python train.py --num_hidden_layers=11 --hidden_size=320 --n_experts=64 --experts_per_token=4 --d_expert=176 --d_shared_expert=384 --hidden_act="squared_relu" --moe_layers=[2, 4, 6, 8, 10] --router_score="softmax" --normalize_top_k=false --routed_scale=1.0 --balance_loss=0.00238 --balance_bias=false --router_noise=0.3 --router_cosine_scale=20.0 --init_std_router=0.0316 --lr_router=0.000469 --vocab_size=8192 --norm="layernorm" --norm_eps=1e-06 --tie_word_embeddings=false --optimizer="muon_variant" --learning_rate=0.017 --beta1=0.93 --batch_tokens=[65536, 131072, 196608] --max_seq_len=256 --train_tokens=429100000 --max_steps=3413 --dataset="wikipedia_en"
Below are experts of layer 4 (counted from 0) of a mixture-of-experts language model. Rows are named router (the router's row for the expert), up (a neuron's input weights, with its number) and show model dimensions 160-199. Each number is 500 + 40 x the weight over its row's rms, rounded and kept within 0 to 999. Numbers have three digits each.
After each expert's rows: a language model's description of what the expert responds to. This comes from a sample of Wikipedia text that the model never trained on.

# expert 49
router:490548481411563498446455533521545431533394466503534588489475543513498523471558525526442468582550457509524493523453494466
up0:504530556471555545524506553466472535540488570515568525565516469465467538550466514457485518491500474573518523534485510511
up1:474584515542456480563485551488521472472495448506479518384504507562511526529537485519515488427513505457511519543482430509
up2:475476548470566459568506577486399512430502507518496430495494506438553492504476556509460469474499496527551497567455515480
up3:544492426525599420528511469422564529482535488451476531543483398545523493459612542509484448471469505517458458584494533559
up4:527501482535449467532505485432442485510532503589506484479527516534490481531468480494567503534513464486529490537424559509
up5:447549565524501494502495531463504518493541513523493503510511571476516481522486538494502534483526510541497564461441521506
up6:446474518480493528463476507531512507455467506498556490545509555477508496467519544500499439456517567515517422467537491522
up7:434530495499451445480449524448470497501536505513487431504540515476561555559480547494533517473556536507519474483505534540
up8:472536569499490506474446486492527455465434531517509441545548508527532514478526384512484561391560458538476533540530533461
up9:463446454441492490472457499491515544452483524478497455487483506530453504513512539488552486611499521578477545491487532455
up10:506512551483509441410506501450496508441537543484459553594413491473532544483497449499530515474454471534470444584436515572
up11:490416518465616544517560500487474487514396428507467500529512542544543508494490511595547450532445520469494504563518523522
up12:536454492497471531583469492559494464490439540520569544387572457475499481407507453485525514454474513502539476505508440516
up13:547472479508532445482498494543493510495492506526550534447496449569478477533531378562504455463495527470522555515514508555
up14:490487493520534525443550449457474486477469518468543517468483493416530516578509440452509470435514490450458494489462543478
up15:484416470606528517502557512539557506542518520520466511533591521441568540502569528533482439471496468546486497513474453531
up16:519493422557505582551496508424485523437425574564552456557464489513482512500541496433499533557512486451497423557525476470
up17:543527491503511574447439517482523531521549483426522577481501577470456440482500515541504506510496442480422499488503443511
up18:504507448509491497581509493509431467448504533509505491483484449560440480517522541394560547556490558522469554530483485522
up19:536436574477511442468493481408492476459568492383498449456448450532465487488498508462520564555469563472562510472531525456
up20:558435499498532469514523567475437499487509531524457463499462494479482454425492503473442537494482480498510526533459475543
up21:458498508451443507540507588473453555495468559473503442592578524576567508539466500439557558500546479534489428495496470505
up22:519539509526526473504506472438520492420542473457469499523533495533562438538442482572570559488458537504483503464495466488
up23:448514448568539455490575452434502487486486495516502507510520555528501464535472488455521544504489502495479451448542527438
up24:527508497497430465509474456529531441493469498503454459516489473488456573549477475591486458449483515445471515461434503424
up25:493404484528455530467452472480540492518454538575493517517542427449486546486456582486526509575442481589505426536534568445
up26:479490474503549487441537474446505496401548491473488449502552427484500513490505518533477510488451475545529419471515472563
up27:472494473510441430511542526422541465476516500583465483510577471533516462508467482469504502545455576531412544527423477525
up28:525562557499487512548483433503493545415521468538463538469421461458521490496504505562508510419522419408478467542544501511
up29:570540474499518645437464484550538485511482462532514509481456430489500513476506449520510467485595550488564529448510477470
up30:489546450492486538536472530543481473493510521480579514454509494472510504453442446462503477506512496581465557515428528545
up31:534527446498533441518457514489496504492472457508520486476497553548486480477569482434503483428456530490508519557567517543
up32:557509437531441457522481507549499489533497429460578404569461573498546405462571485466531434573499494539495461495502520532
up33:478566548522491422487553515471563528500474492457502540456497424557435454454496483472518557517479510465514518503526509487
up34:508532533470590475489483497511478505508529401541532591468445496516515507427467534446428505478502541592564501502510498509
up35:496491381539574527450526523518592522462504474464533480456557551485524484498502540547463465458472520505488552463534482469
Description: Pieces right after a first letter or onset inside common words and names, e.g. b-row-ser, l-iqu-idity, wind-sh-ield, Ob-ama.

# expert 62
router:509481492418446577556494560491477476555554517525496475503491500468406524561538504535468470496474446537497435484419518503
up0:503492495452512474492553532431440503510510516485489506540551512446518536563512509540468568489464462443500446560473517504
up1:453457447481521445546499536494579537548442536475524477484530530444446541529463540501467558479460489523565501485477566476
up2:534547525473462455501547501531486365477469527449492562520568441571503537492564522490484450535516466486498534483502505490
up3:562462497577519502450574472524502471423526510563490486485465519504549532531416535461509490526467556480480511432491504450
up4:486453456569561525462524535579520516509553475468520490540499447478419511445566489544464486508507435481496476464485449487
up5:512482482511564485505529523516519570505511543421529500516540477538496518508429506459497560550570441515537524465538530467
up6:442567444543548441537548474424513539558496520503586493503491552491521551499519520440503509546423486519530500496525512462
up7:493487480490453498557546487488478530436472480470611567458515464457396517449457496476471495473446498522545452509445458527
up8:451492514510457508481514438523477509513574486486546524510381491507477495513521492498518490573510490595532585484493544474
up9:484450516513498508470472500479476544434494574434487512529501414480491450522525496465550435496455539497542527501524463491
up10:501622552482474468442485491511502495450489550496527472513480506516473496481550548521520521457498482470533515581554508534
up11:490516535540465550493521524467471527431470463472437478476485536535580492481463483542461483440527509415549506475419436492
up12:497476491530519492454514484522534522480517582518483524479565548481476424517454531539527570439463491508449516539421460450
up13:494518476552504492460472523512481456482484589484547512461531527470430474588458412556488486515568516477434562530470478522
up14:478553482531555472486490463480515396506567483573495506514543513484520527444510496497503464460534509482515480519404529518
up15:553538552484500557522489415525532494527499531519497490529495517472513450473492410441515422556556552511450563491515500498
up16:357539532534519488505498506520475400510521498456539566467506505508491499525456494438496428523520509486486516495488447527
up17:530458489570498509483558520451535564492504424445565437543399462510486498449447490521505493503516498531551548481485435496
up18:492550484498454481601485477442442528509482520424517479433463504431455541543526476444526541486547481507429458445414479471
up19:505515546518481495513518486496526493451551530585487481472472482540487506528513491426447532451527549454449492443479488504
up20:456445545493538480535497431481551414506440484533460594435542519464522455432480583518511521501512561415505522421506418441
up21:498530372549524541499461466573576537486542505476508481478604555479487490458491469470482589476537487503539480506564433502
up22:416542442550505419472505484442533494479528524429521558444517566409474580473548485581525520506501473557429561520497429481
up23:499514446480552492505466538433460459534490484501459479501444532465529466505614468554536561509491451532509501501481471492
up24:504465484558463495595510609556444481454441448525470514496470509484489477496453477513519519510492442503509536448473550525
up25:508553534538524453436464500535529456457526410545536460512457493568592488508541528547478566510479538487550458517428540441
up26:545534478477423502485485508507519520479452501482508457497554541481532485469521465463448550500450569505492622472523503492
up27:460538533516492528516517481475539533523576536448529475480446502452440528496498417563553469551498480459492400536528597553
up28:507465458511480512447502496568451460527520508490491489479447478557455537535519442412472465581528520483496495532423542523
up29:463502523510492535444578462482546535544574590517437578526500526502566495494469510486565512510504516486514510490468479457
up30:444479543550442519573516571513525519479493432533549477553524472492463465497595637562448514447525547502497531520451534494
up31:467507500508584498468516553507548538557543497525446503492511532504483556509407558505479468489541472504478492493437498528
up32:509413538502421398436465591420544479523582421546443526556487533509512522454491496509490561508500481563575589544500486452
up33:502528487511507498528445494453494565537481607466482570541484488485519595468480497509429539515474588553548551524486567539
up34:495553494463461496536487477489452476489552500562475482524518481452516448491591464468506571438526575450492588537492489500
up35:458503420490507485573468528511547510569497564542467528493536450515482484480515529546511528471472453486541434549437469481
Description: English surnames and their inner pieces, such as Smith, Brown, C-ow-les, Wax-man, -ley, -son, in lists and tables.

# expert 32
router:530510519494532435469566475454478568542492472479452534528557568524438543518460522501533508481558506499557439457554516504
up0:520465571473494546504567460463501505492477486568591541522474473539498452530505497444474408489435498507444507476483472483
up1:529477523580441473554519455546472539510514466409465467461554452466523490556503536571577507484481491520557490515429499524
up2:495516505542492457503522595508422521522483558507519480499509475512496520519535479497504591463514511494509507497486461478
up3:467477460421549488466455547476499548490419523526520426426498620448493505518506534470482508505464474538498572559467558522
up4:552514490500521489555419505455452505521553472524493493516460479542477517482503466462545534535529564496510475511525474561
up5:487503417498532525500437477433517450496544443527510565559485489459482592491520545522414536495473471482468455519472527469
up6:439485497515471538514493511485538498493528528495541522452459425473414554562505509429507522475446481519552526512520461471
up7:466548504542453520544459506498521470446515511493469515565455502492478519460470489464498475544483558532488536473458507517
up8:474433595474433432396562449519457537453506440538484524471510521503464524530448459545475520475472532485497536458419480526
up9:467477546495515464540476455511462479494457491456548510471465448503529466489499488473524457458483476463472472459610470508
up10:466460497509447526619484588582467510460474524519556533518509555415513507505487444471496524430443516410465481488527509590
up11:521464506500505500535468491521489513490463515515605463559440475516567511481524551442499487536512542454447553473478458531
up12:533520530492462459517536505550486450454527540474562502521479454492534534502555487556475564480466528558530442591501519528
up13:445481504539496436540535403520525528524476495455400476467465462551477520559567423486501565462476507539468460508493598523
up14:495483538456492536502505529533474474531524437568509490537473482516437494463484471474568514452483491503528485522513511433
up15:505462463565465503542473481505571556514503483517511487473585494497475510488461548509541453456468480434462525487500512397
up16:497440476445410469551550455543487462477461513619495473465574467534508495426490502448450502523470448548475501496494443514
up17:501544534533478516513514483519517457452512503459536526527471478569496505477536471510504399592480504544543504469460476447
up18:489493509519513424485527468468544490498520605562517556436562518472478477519525600456539565478509448484488492463555490508
up19:546523479447516433512447429494490440521437531471456545503463558485505454501528522511501464511465535553476447499474532518
up20:537536513514516526469491550481474549528512437449442546546535462484508479539580518524459547522475519365518468465449471497
up21:533574495473495465503509536533518437481507514458567509527524474527474477492497527516480483510510476449500436414513451471
up22:522469510496490479508502427472518500568501468490489495488528485488481447540533505496536479487442475440562576534520532457
up23:495529525507476470529507461495470536518514525553494477517490477509456522455502504551444506545510486427500538479502576568
up24:529539513514509513490535478539462530505439492577519578536510528512478547511597505545494492539499487508466451524503424489
up25:486532447497545507484439552491469509430476495508473514447473557478475501568417446544469478585515504555512483489553445473
up26:489526474559472452471533524532474448450439488478529402513503525450531558553524537441411489519543523472536479584519541483
up27:517470462492520463518502461550521491479523526462469497484439481495516434493469491519486487490511523544515527487476453541
up28:441503416479520441457553454539474490492524518482575544491539473478586433488466423487526519528496531595413429571549529486
up29:455489465499538515525530446501509546442563507456449498564561468476462439446507429501567543521483537564450532495476482540
up30:512488482555546544465578463482501554499479495530446498564483488455528528547542495528497499500473498522503473552436510447
up31:479553457415464523476598513535451462537512464454514501499487580507466491471472526464572495487479443516506540450479446470
up32:469528468429483515511516528535471498525487518567515523474469477492489475507434533457432478467511505473481499480511561617
up33:520510493467516560528509492451539528503484481492542511432553489531469490523462476570526577546513539555527490594519554499
up34:520484473542514535563498453477488492491558442464546537563527439492469515506478447524485513443430501460419505486534524500
up35:464471499491543506466471440568476500518484566479497513467497493411455450481510506521487486526510504551491524415550534532
Description: Capital first letter of a word opening a paragraph or table cell, such as Ch(annel), H(owever), L(oughrin), after a line break or pipe.

# expert 22
router:465495474543547548498445456479458534485507500472425525484492528546551547509498481472522413527403501514514528486579469511
up0:501491465503520540515493471488445453473530468508510495471510524452526506604473563486474446490531559542536490544485452577
up1:503538526499520514526419499538496530464449487464484423472493495426457631517620615500487491502409440508491538506493569500
up2:452545493458530564494498475554524485493589421447440500558497507484479472486535513528492508478484499497468496511567527471
up3:534508492431541518577532491512548506500477444495573545626501480463412528521505506494455519446520463459433491485516508531
up4:478510499618510495476555580415501525562436500508473443546515455473443495477522536513486476446495520433478524504471461520
up5:531437442517492520499436470525536474437509503528491495521547473546490539526563422478484430445569519456534485496488528522
up6:549494524476522481509444482426488594492505479448495559524496504488459549501552492506530429535549437581609476424516498515
up7:532542433463461563548477548511449524515488488523482552486502449505462508471458492539529501470417497472490534446519537440
up8:488507465473427503499486471476552462492528455528527533519520469534545515542524484443566434470505484498461483573481520477
up9:447472460427493476510562435449495520480519560497488470456479484476522477501518535473474520473528525428527492486508523513
up10:468537510520495443581505553518471547540437486516531453559497496508491553434544560544489468491510470468498544444463497490
up11:484493548528496492520486459579481475555451545432444478488477508526550475509489487432501524442446484509509543496505537469
up12:540510427534538464563471533528512450403550473496478512338448524482473504489461478569515475589484455524506516490497483512
up13:515489519526486473474458492481557501532433535454480473456527471555519497526553469510519452507498424530493463522435492512
up14:531500409519575464497455403579562479559462572495449388579469456528473541520491540476514528506498488465419532529525521505
up15:593523503516512515508503518433437510505501440497514481553466503520588487534512499496450504539461528506634513538559456557
up16:480509433545560552424554444528489527490533489446493513520531539500534525496443454459479520530521512485538519481494508455
up17:483512498500481481467488523546485507567540472455519456397485462571496452484488598500485561430502553446544540501511560501
up18:493537528427454513462584462499469453533469534532548503526549512459518516504437529478462487516506511487519463565599520481
up19:509500541511535513521557478469580493469462501544451547492539494564525453449502522465412500512524552548551517516487473511
up20:542518469491481456435540442452582506503458512494447455546567484477478568522489557439458529499486539457488527494517436532
up21:509487442493502482505482471500486576453488496483468454563543469517466628544510539518547535508448509481428475516438532486
up22:439473405547416451503529504468508483547430491571471490502527502549461510457519554477572445531452518525461470518491482507
up23:461514472492541481546527532517483419543497555509548483544490467496464463495531519508458357470488540542488558534458480511
up24:455506474588483514515594560427539508499489396548603500530541527503499465462538500429523465508457493498485484509496548510
up25:505496418535515548440467535522520494498594455461506524512462418523451537535568473554466469442491499391542526524548453496
up26:512518574423524539490479489534473528482497465503523561528470502506497515490557535451465548429459527503569547496482478477
up27:533509562489559597519499506493513558526464464591453470478519533443490507557517533522537526475511427422489468533471451475
up28:474486461501482477537463538521537512537472533463525440460523510522490520487502531507442505463553414600475504479500458523
up29:494480486577502457517540564436455609539473536528479447498493499568508445524448501588452586525517515400500561412464476509
up30:538418557487528499518423507452520466516519450511554454532454567445474437518579495610543529415598509483490495475494479524
up31:569437394527476407479478508455558509475490498495511459437534584500484538544474557484496491506533482477451492524501496491
up32:501521500509503465526586474512518515512522546472512497535548482545489459535496449524465526457507549438489577475469468568
up33:431489529447425454453421464483438462493559501544513475450569489479479499457506477450531457535456575551530502548518605488
up34:576476574432529524530449532503457518543488475523588500531502536600505497467573457497572508431536430460608525483521496551
up35:583509505431483532469588434483503504554498512506497515469543522518503504541488557541467484459503508517567447472497455566
Description: Prepositions like in, for, on, at, often with the, following verbs or nouns in running prose, e.g. in 1992, for lunch.

# expert 23
router:471472497505466593442501501525514446510489436523476475538452510524482458470428497490600484519478581530488402483521484514
up0:522495516491522472507551503513541485536504451511475470541542549611522532515541509410486507497413532475448552529517475532
up1:493473489465505466495502424543463484508418456496513484511496518529418468509501550465513547566561463450521495457524531588
up2:493424511573510513426540442458507530491576515481454428513475453458512447538430456511507429553469478538473580501438528515
up3:454483495569506509492511423482484457489506404524524509532537577549448447492508483515538491503540443553485497457402543482
up4:508532472533473498552536496453500523521453545485553460512501501452513504533436493476501427517520495498470549494507464565
up5:517494556519512504454445474469482446483495524526543527499527544517539476529564520477534498527492542552594498491421445464
up6:490486562485514450528457516402508553487472535539452443538495491490551525517578456536490458518592488546474577500516482466
up7:515490520505477491576448556537513532451526485557472537525442451516424506403449539490525564545479491509508498488481421487
up8:434534530517493522444458456518550504470527477532558493518540474475556494519424514582440506564509548492497488532488486571
up9:536488455501517460533509545463429544484519552481471569534512512548491467518410503508461504573460501551466437533488554464
up10:485527501549463485509537514405556528511499571529562469528453500493488482510537511575479522467435493587505534533507486522
up11:511482467546481567501544495538521479501481519499478480491564575485505552470473460554528564516491566536530497494528482605
up12:474457476561458517495495548522480558571461491489456473508416603497476431548499471470516452502562536555513512401526555540
up13:408502516506467516534516555554535554499551413536500435463529462544510518439506468563548497560497484581588434501466506553
up14:476552526455486518471504524419499445524448502443501510554427496491511512537455512548503458509451539475460453452500508573
up15:531447511426557450507530456587562571454478517475508536438553550538470495503448485537481474511455554518465494460563515500
up16:489447532506505458524558442450462492500582537513450526497454557472501522507506515536574562491497541547515482516540555493
up17:476489474467431458512458508470510420553480511484545425522525514479462475469410465427412465444507464542504438516483559471
up18:548496481491477461478464499503511445571506445452420516478475513462533495485447493452480493554432420535523546592485565434
up19:539437514510569505457470509525544517442452436567528508477419505490484450474492611496586501564510466483480527479452454509
up20:554522469487535518494494446463488547598443530485500478516445545510538528515497446477445529451525537525506475497480459453
up21:554494500537554492498510568521556510437508521482517475469489512482566536500475530465519523473539554412534564515551395489
up22:509422483470476540460530420486487516535464463560564511541524574496480468480555523470478550494454440469476486533501545500
up23:512508526509488463460587460524542435547543492546492501501479588547478553499482521507526501518575441500491488510561475498
up24:533496480528473518537443472470496460504535509449457469511528480454485499505558521507444487479586446532546526557495487475
up25:541562516451523553475498460442454495469473481517581485512495497533458513528536516401485457434522481483498452509560510395
up26:560514475469507532577542477447490459530488522535496569513483496455531634462402454539481515594431439533498500488478507541
up27:418490416486524472466537493454581452521484477528522450520562522538504474528566478496471467494487515465527560565489516533
up28:477479499488501518497558508584501478544475551506479482490506485508515504500556526437485562466439539480505452585524494371
up29:474527505518495589441505530505464541466415472468573600479482432463490477522524480460431502481418474538478502495470488499
up30:517486528505529411487473500597513499499499414436538416540522489502574501481520509552517493476453537491522502502465505586
up31:460561435451475492494416516477501440522580500480510483564533556483436480474519530491387472475476470530580531580472497483
up32:469466539473409559467440490521498550437475465453525437489482547510488527429502518417488542592426503464524474446568507466
up33:504540456537501544470479536527471471524517474526507516434591505543549478438485558496435480482549508552519459478528513499
up34:545545461530508545463429526511506496583470472493535497528539501537483443522516456604556517456507467523467423504543574484
up35:576541562598505472492510487501499509515486508538475448534508455441509434457560561526485466446423493487463505450507453475
Description: Short pieces inside or starting words such as re, res, per, be, az, including albeit, misbehaviour, averaged, and Cyrillic or transliterated names.

# expert 27
router:517498470534452513508487508509499565502503522534515531501502549548426507452489468484504558530447516486538511550462575448
up0:528526464473527490486450519521499556464490422488447517522525587501546506442474504508490479490557546550464515556483504445
up1:590531592502450436501492509461478500510517589491518568487482419490504495482485486568570525396540490474528523530469535478
up2:479479533501418517531507484545437578530527449474481509486461506523487495511513457516555398441503469448537435496413520541
up3:451481560523499490485525547546520512506509452568509505506429528482499514502468453472520477522491542463492556485527559476
up4:558508464518507482508529440525512502483454613513548435427418496511493453537475474589484514518490496453466526465497497498
up5:512437475478491489454487558504462517465549483491440543482559521481498528537557456454423463484472502488492567489512456513
up6:531505508529476523524554488514467433496505439444526537499588477449540511524525532487524446522483517544494424557490469442
up7:504498496489556456496557484503530514542441451530437512519512493476487485512516555480493497570498519491485510570415536449
up8:551513454530468560529506487468482545539422453463451521541516555555346440539422597536514485450478487471441497558500504446
up9:557506497559522434535583440482476525560488435512473451488538505490520494529540568497472516545406446525530446450499471531
up10:470475428483518554562451462484490481502503499489546464496505568496455441569564538498526533547536568402571441495577531497
up11:466500496525545523471561535488449426506407506502551521601500507454483550523479498488589455428482480478505533471465523502
up12:499524572503458465415443439482522525455470404539550485549492471497512464471499505473460413459444532548493514496487466490
up13:513510488439477503509461497542529475467445494452588516495511536460472506484526514547515486471430566537543536594423470481
up14:461496501568469475490532460476497467519508436490553491609534507509506519428503592512567541503446475487438502525492415508
up15:529509520498557500522457501548533493557469583493481492517494486486521526477562532569452549458544434480531447487527529491
up16:483443503552489546527494526497504547419485483516457413482495483505515473480468480563531492431513557520540483484486571537
up17:480425482504480488562465484457521426444498504494511475460460438488539550447512498496510501537518450521575502499530464497
up18:520466584500507508444523544535521517451529491517471518439433537506531487524550493515508541537508547527505479505467494463
up19:399434496424494530435534540545492539539484490519478515509534563509451615491550568535516520514517479472484505470508507599
up20:570537478429439485487516468468493484535450527454509519523498552501460603599469533478556467500435431485456486483511530483
up21:482454472470541447460533539504504563509541422520524498425463483436468479548486456502477580523491454495539527460503518512
up22:522508457499469516428511517527439529491499568481501495543487509549491465493417509419463502547495576480467480558434572428
up23:506499489518472516523425488515509505468439428509473430530515550479573551481502483562549454480458508586589509490446550488
up24:513491486506501500553560402507532513517480457474518504564437554553458523545581447519486476538520444482490522530527479459
up25:454482547507485487541442527444538391459472526518568487486462578545449464464458512591493552508520495366511470434485516567
up26:449440509473459518484531515517548476498531475515503433501555522472509483547557578469478479472511487470486507533479493488
up27:521528472564478534505460462464496512530497490520598514508555555538490478522557538532521432471471556551473568501451548557
up28:557537489481450481487500569523481525499480481533507550586485495405459485463502487581519469553508551456481478468511458459
up29:428541519543574517542519462522522560463436495506542443518434424549448529461496492466593453450494471450557477491452524508
up30:406508524554513505484440522438468441556494500545481424519410543458522555457544430476533487510491498526499497573489544531
up31:538451494497444503460482488461484509480510513498514611437507474559535522524501461526480528515535515483520490496514547445
up32:534480560549487534463581516510506491552561484523457460429489429498493527459518508490586493496516405463506486514503561584
up33:415501492548525481532533501453495469499511529550511515436423505496524578479567497475510510491399548448487515435508543544
up34:529514468491488480496450463515449531503475524536513512568539470488497515467520455470570618484520550516491504447507547494
up35:523544496569527444484565438484587557433498469470441493504524512464485531536509476478482532472523536460563489485436480474
Description: Capital letters and first syllables opening personal and place names, often non-English, in lists and tables: Kh, Z, V-inc-ent, N-eg-ombo.

# expert 63
router:420483521503499524485415574457503522529497562516489451548493553555486612521524439485530460520482470531494491489547540498
up0:507456449497450531492574496532520524483460547516543458417519563556457537479451495518593495516502488468477465508474507523
up1:468473525492557478538517500576486468464493519516472523492417441511496512510459504537506577513564468518412481469431488530
up2:415486506530541405551541541484455498535470496527500539476519461506471463471497429502499446445469450441420417481501481479
up3:515522435510524499430515412479566492525500517486522487571497474547491441427558482497514511507497486422444542481489536507
up4:503514487481465527459511469459491497517496529529508519499473463504511509391550508508432507452522500487595562531541396497
up5:492505523581515470607496481487488615503488451555454463436543571470460486532434546505548519490530460534495493459494556519
up6:526520511429530491514475502475563506582535520505521503476538511526525525548442467583513454593457472476622428417475513520
up7:489461508510501515491519422515460508473499462442461524504503497441491481488528463480508527497445467479494452522527559531
up8:487490499554529524540441512462547504504549562475522492481495506504586508551517440425422460521450499486506508516454483496
up9:496515496522476484499454449525470546413516552528465472490527573477468502484449539519453502503505515459482521536449441519
up10:542429474552475493496427580581483516541487595479555499463558463487486509563545504563543517551527482494467489552388530461
up11:572509481509438567476491480506486482514516524545479578471506532469517513518430574569543512547474515504445536544481424457
up12:507488576525466577458428550461500590462493509483550534507453504512507546543487490538431448509478453393527459592488498489
up13:485584513535471468518452509455553554525543539432550504533573503468449534605497475530428494519548528569425554498444452526
up14:541548526422445569444522549574450545464476464495493395476451522557555507564543504459511470514527533542515509523429502450
up15:416466491486500575527472453564503549559488491465553504491487452497493539471531461489590542543516498430435549521511550469
up16:589492541582436453494463517525468477509564460496501513463532541514487542434544507523554494454514517496500510426503504538
up17:474489510575466484427556497486456467485463576485506444530443452483476549517501479496439461498418487512516479473456506535
up18:556582534497413529510580487434479520480480494530512489481483538475496453480561449522487505515485458569548550483505527492
up19:540525498470477514529533535515511522512446470404534487496442508455567465489455528475496434486516515468486530474482542491
up20:479564532499472497480543493516471501533486452562604579506534469485509459495492486460470532484522457453433483498495577479
up21:531504476510502559526535475527461584550482543473471513439495507518576532525551484589384501466482473536529548519509461521
up22:499547548458542584473513493519492456527499547488421502526563444588557484495546487535461525456514449524549546501569556532
up23:520485533550431490563432544500514559469448561448600459487553544512508570492554469545509538493436461477472488511445514466
up24:411457491551486465434507502459523469469525482514499568383493513497498527479477485500426522487502485540461505449519522525
up25:446458556536488487477533524403489527492497500504498453480501431457503479501619423453448474599504546500519540503451604527
up26:478491484531442500498505492519501498469540453564442448548565522534492541500452515525514547501532520488434528425598512462
up27:554492497504506497527471516454480493502522430446487496520548497485415552504556453534523493463530472511483522593486414463
up28:562456574533477494494483533534510551407480570455485571457533465555496523495558470426463538510519502452406551528606450517
up29:490545474501511534533518452481523443507409519454558473489520464396514545493480474441483449523482454499489517471545495471
up30:499503503477494452483526480565513524505487588442499384442446434435558471519535449518527448556543498487509497517528442471
up31:522517553527480502479464469457480455465492501475514477446522442522438560509456458550514486511577499495545560436561483489
up32:573432559528496530527485482486460484513491629538483485533566451515464483509505522434456486523500499468492496457487456493
up33:470490497505551470485482501442502470538485504519518528496479537518550436503552522561536480536446485514478530520404510458
up34:457559422459497509453506436573552424526535521478507514503423534491488497480447517474479539490413494515512459561563497472
up35:562549568523570548529458519580538469495472553479464564459444516501494494507482558531518535545420536451538483497557482518
Description: Sports-article tokens like under in under-21, FC, UEFA, League, member of the, scores and years in results tables.

# expert 51
router:508476484446412515414545579456519526507603509538449459517491434475453506544532458484490455554498551447523493471416499505
up0:501484530484496494516455469519506475526530506592512480501449491477496526469426518460407521535537432507538406513479514451
up1:448495508492508527497515475420529485532485490553457443542476516490487511482576472546434476557555478489534539463448575502
up2:459456493522525505490485470508516493481511513543526522497521549552435483499522441538441485543496454493478484483440483531
up3:508457532513435463460486458530492470430547517481468469537472454512521483511537560526531517505461477435454524462493506526
up4:502478482491550488507475500439473533508512413479521454508519506511511540583479480531581467448482542460538544529476466521
up5:513462423479509520580531480527553577517555557529478493454544509606511446509529586491558483487467479511459500525520481533
up6:474469534525442560439472434489479477479513483485537482425530480580504486479526495503481473599473468518509552500384536486
up7:459475584452514407537482591462488536464464477537466614488495501531518532535554484541533488548525539496538405506528469481
up8:450529484489494524432475532501492484453462514522492479572459518606498529512527520497562482490454514488545503459551455410
up9:562519469538456517461480489428517455503517472514523510538510452486598494524544476464486521428516477491515465479500538493
up10:502509511533479541426489471504498538472503433538478548465544497507497488513520460486422487513499518492480479464463536530
up11:521514499521487507450508511473524470565465513406605483507540519479495435520500553538484491547502479528497517507530509518
up12:519492424503517559488512412504491527528454483478451553500464530501517504600485475512462507469459522540513410442472493455
up13:450493455484599460539422520551477482541513508532451496478422486536455531530575520472522462495501585512466454475481427513
up14:495485457477556527565593556499490456473450482507500465471483494459450558492516584461477477489459518492499485449551565510
up15:527486543452509510495502472497475455476468497464483510564443461486475492518484552522517516483448539481465460535548534420
up16:568527555494444474480513501588491504497529478516472482559484527456472517446439534449475515475415431528567511535446503454
up17:464513467513531491420503549469517495503497508448513494517499535452447472515603514449494534529451534489488532548482513522
up18:465478497524524487527553455478456536505491561493541531577450483472508546474561578516533468445555523475568500473559446489
up19:575528447471513444584483527525523540517480457410558479502441457493408465519520433462490528495552474490498514503514499498
up20:486571494537504487555487524477449475479476451532468539449490578518519510538500512512519567496533537484514539475549477522
up21:456549500588534459460470493531512480431518490513530518474512423550453459535557479545467483474479459454585536509521508464
up22:531522509486507484570464468476417542447514501509546480459442415432487522526540441481502427557557491605431491540460486503
up23:571458442525464383494442498541510559507511463477481555501479489489520510484414560536499529517561452487520477458537536480
up24:444461411501534541465494493485439526477542461498460510505471530559521516463561499410561503590535501476525458499531466525
up25:578546507474478473479571462518520509521528493454514522569567490446442508466470464514444492467469503449419444530553560473
up26:542478503519420436436536476478544507502458467478545411501550473488496563525508485451488509454523444486510471517472506514
up27:504463452507561535546530467495471543393534461517497489455503494445518504514507465521492466484552478521587443512492470498
up28:539491464501573498520469417526525462559573554478540498493519501433503458473495510524568491492548473501492459514479533433
up29:456572609466490487391516526490544556535569496462531423531492557568510463501609440505502508435414541445503525512503483500
up30:510525544470486480483562483533438490491487533538526542540537567477483508435511476466495496481488523455525548488503517451
up31:448489558467514498509534447492539565479520483518526496534430446502573474547483529504503481514577496550472515512491443534
up32:523510493556534435527516458499507545478557512474508423456453480510473471523532462533541546494452544497560548534562551532
up33:555518577589442487489520516524576476470509469443459514500401496574495470502538446522536474478516533484553495482467501520
up34:517508460470488545530509382477449512506505508479533480570628500419423479481467579430478483510455510556443512554463515496
up35:534500495525510497574523549586445485433465432534509477572586464502440496485480485538521523551439534435509478517450484512
Description: Middle and final pieces of foreign names and compound words, such as man in Västmanland, berg, mann, sch, at in Voat.